{"hidden_size": 192, "balance_loss": 0.0132, "head_dim": 96, "norm": "rmsnorm", "positions": "rope", "qk_norm": false, "init_std_o": 0.044, "beta2": 0.98}
Below are experts of layer 6 (counted from 0) of a mixture-of-experts language model. Rows are named router (the router's row for the expert) and show model dimensions 96-191. Each number is 128 + 24 x the weight over its row's rms, rounded and kept within 0 to 255.
Before each expert's rows: "raises" lists some tokens whose logits its average output raises strongly, later layers aside. This comes from a sample of Wikipedia text that the model never trained on.

# expert 43
raises: "s", "c", "/", "ty", ",", " "
router [ 89 183 173 130 103 155 158  81 110 107 129 108 157 109  96 141 128 139 168 134 126  84 136  96 110  91 126  90 108 118 115 139 141  97 123  98 159 159 138 103 125 151 176 138 124 130 164 158 130 156 103 147 136 153 138 113 123 128 150  86 155 144 106  95 153 141 104 119 144 114 153 139  96 126 135 158 109 108 155 113 133 140 135 108 170 166 131 117 129 131 157  80 141 112  84 110]

# expert 3
raises: " |", " ", " other", " a"
router [ 79 145 141 133 130 137 138  66 137 169  99 128 136 117 136 155 107 114  82 114 139 159  92 148 133 116 119 115 169 128 115  80 147 118 120 107 154 123 159  87 124 125 148 118  91 134 121 122 127 133 132 138 148 126  97 115 122 135 152 123 129 145  74 119 154 125 137 101 128 123 142  83  98 173 126 159 124  79 117  94 136 151 159 148 143 153  81  87 135 114  90 108 135 174 129  78]

# expert 7
raises: " ", " P", " B", " v"
router [144 134 162 100 149 130 181  97 151 143 128 130 146 121 125 108 113 162 104 126 144 157 104 123 135 104 143 126 161 129 117  69 144 107 126 135 147 131 120 121 144 136 164 155  74 136 131 143 143 157 119 148 100 119  94 125 135  95 120  99 112 159 112 115 131 120 133  98 128 134 155  75  83 149 190 142 165 122 157 154 126 125 132 119 185 123 133 140 144  88 144 131 128 145 153 107]

# expert 11
raises: " and", ",", " "
router [142 146 107 122 115 162 155 100 142 137 149 109 168 137 126 138 136 155  64 143  85 105  95 143 121 135 134 102 164 144 117 119 126 130 130 103 143 131 140 106 138 165  88 168  89 110 113 121 137 159  93 120 156 154  92 154 160  94 181 109 126 107 138 127 134 103 118 154 116 136 160 107 128 152 134 155 130  95 149  92 123 133 100 146 170 167  89 113  99  98 152 113  79 132 103  98]

# expert 6
raises: " ", "A", "E"
router [139 168  80 158 119 114 203 110 171 115 129 138 134  98 114 153  97 133  98 150 140 107 139 146 134  96 116 148 148  94 119  79 101  88  97 121 136 166 123 106  85 134 119 149 118 122 153 177 122 178 109 114 128 170 116 112 164 128 155  81 124 142 144  95 143 148 131 129 115 107 145 132 156 149 135  89 155 138 155 135 153 127  77 115 118 110 126  92 131 110 172  74 104 155 143 106]

# expert 29
raises: "-", " ", " to", ",", " and", " the"
router [133 103 156 156 132 118 163 101  98 157 129 124 154  75 144 139 154 129  95 122 141 151 101 141 100 131 105 161 130 137 142 112 117 149 115  96 128 142 142  93 108 148 139 120 107 150 169 142 132 146 120 153 134 158 132 135 126 133 181  96 150 109 118 110 164 123 124 126 140  94 125 104 120 167 135 124 152 100 136 153 132 136 148 150 117 174  95  95  88  85  91  90  87 123 135 127]

# expert 15
raises: " of", " ", "c", "ist"
router [105 107 144 162 128 133 184 102 136 153 136 118 118 111 178  76 136 150 162 121 125 116 137 131 112 128 153  92 157 118 147 125 138 138  92 125 120 172 108  96 123 126 128 151 103 144 152 161 142 160 126 145 140 111  80 107 109  81 132 116 143 146 142 101 155 110 130  95 118 101 166 125 112 149 143  85 133 121 171 110 113 144 108 148 127 123 130 139 124  96 124 115 146 101 133  90]

# expert 17
raises: " ", " and", ",", " with", " in", " to"
router [142 127 154 132 122 145 154  62 134 140 113 121 146  96 147 150 118 143 146 136 127 106 124  90 165 111 167 124 146 130  87  89 107 114 102 141 136 146  98 148 139 150 163 159 122 163 111 170 111 147 127 150  97 153 150 113 132 139 111  80 142 119 114 100 185 162 163 114 146 140 137 107 120 148 131  81 147 103 152 175 149 152 120 107 137 115 106 132 126 116 160 107 122 110 140  76]

# expert 25
raises: " ", " 1", " T"
router [114 144 139 144 140 161 130 107 130 140 113 135 117  90  85 137 100 124 150 176 138 130 118 158 130 104 196 127 147 145 113  87 122  68  99 160 138 143 139 147 109 138 159 132 109 127 120 151 144 146 137 134  91 184 110 118 151 135 146  76 118 136 135 110 163 142 154  99 147 141 160 107 128 132 134 135 167 121 160 166 140 141 102 192 111 156 119 137 104 120 157 111 136 113 117  97]

# expert 16
raises: " ", " of", ",", "-", " \"", "s"
router [ 99 115 141 140  91 164 161  48 153 133 119  99 114 105 146 170 119 160 109 132 152 107 130  99 132  93 171 146 120 134 107 105 136 143  90 104 143 170 160 142 128 149 143 146 141 131 151 148 146 154  79 122  91 170 137 128  91 133 141  84 171 121 165  92 152 112 122 107 112 105 145 121 114 140 145 131 148 124 134 158 140 143  93 114 110 133 102 113 115 116 153 111 127 124 101 104]

# expert 20
raises: " ", "-", ",", " |", "a", " ("
router [135 103 140 135 109 153 172  78 152 114 135 127 149  92 118 150 110 133 119 110 108 144 126 137 139 113 171 102 153 109 119 125 132 110 114 165 123 181 143 147  66 143 120 155 117 118 160 147 120 166  94 145 156 116 137 114 167 122 131  95 182 118 133 100 143 145 123  99  94 116 149  96 106 111 144 146 160  97 136 144 110 109 123 141 150 121 130 138 121  98 145  82 114  96 112 133]

# expert 28
raises: " ", " |", " –", " T", "\"", " ("
router [127 146 106 122 105 189 135  91 130 151 116 170 107 150 118 121 109 167 162 116 133 106 125 140  89 104 159 146 153 145 142 105  99 117 108 120 159 165 145  97  87 127 112 137 104 149 144 133 134 117 143 155 124 181 107 140 128  84 156 104 171 101 134  81 147 127 162 114 113  86 121 106 104 175 105 139 147 104 148 133 112 148  86 124 165 151 154 136 133  97 116  99 162  93 106  96]

# expert 46
raises: " as", " to", " of"
router [ 81 158 100 146 119 141 150 114 137 148 153 114 141  85 162 108  99 168 108 151  67 123 138 138 124 116 129 134 176 131 143 139 153 111  88 142 113 157 108 159 160 124 184 171  89 109 157 124 134 141 109 136 146 169 123 109 116  81 115 108 144 146 101 114 153 111 105 128 106 143 141 103 121 165 145 123 109 140 156 114 152  99 141 144 186 136  86 154 119 147 134 135 130 112 145 109]

# expert 26
raises: "ical", "its", "istic", "ic", " relations", "for"
router [129 175 158 126 138 145 155 103 122 120 126 101 191 112 133 122 113 153 127 139 141 161  99  86 141 112 165 107 152 120  92 126 109 130 113 142 138 147 101 142 161 145 173 140  91 125 102 117 140 158 147 180 118 142 102 112 114 127 144  91 135 146 104  87 120 149 147 109 161 148 180 114 111 129 146 123 180 130 142 162 129 118 100 114 179 132 128 152 122 134 179 144 136 109 125 107]

# expert 36
raises: "ce", "c", "cast"
router [137 134 119 156 126 146 138 125 116 136 152 113 144 160 123 109  99 151  80 109 139 149  67  94 102 129 123 155 201 139 152 100 111 107 138 135 164 141 150  98 132 129 124 126  68 111 131 160 125 154 140 135 144 139  83 131 134 100 176 126 133 149 123 132 138 116 134 116  75 118 172 127 108 196 145 145 156 112 121 117 121 122 139 152 122 153 107 124  72  97 109 138 101 138 126  90]

# expert 23
raises: " ", ",", "-", "s"
router [164 127 141 141 123 123 123 101 158  95 150 127 139 133 106 154 124 130 114 115 131 145 115 110  95 139 129 144 153 133 152 122 138 112 130 111 140 177 132 127 116 157 143 152  87 111 154 151 128 162 130 157 144 130 141 129 140 103 148  83 156 117  97 140 162 142 126 115 114 107 167  83 134 150 149 133 147 133 144 140 123 125 158 161 106 182 134 116 121 127 176  66 117 120 119 129]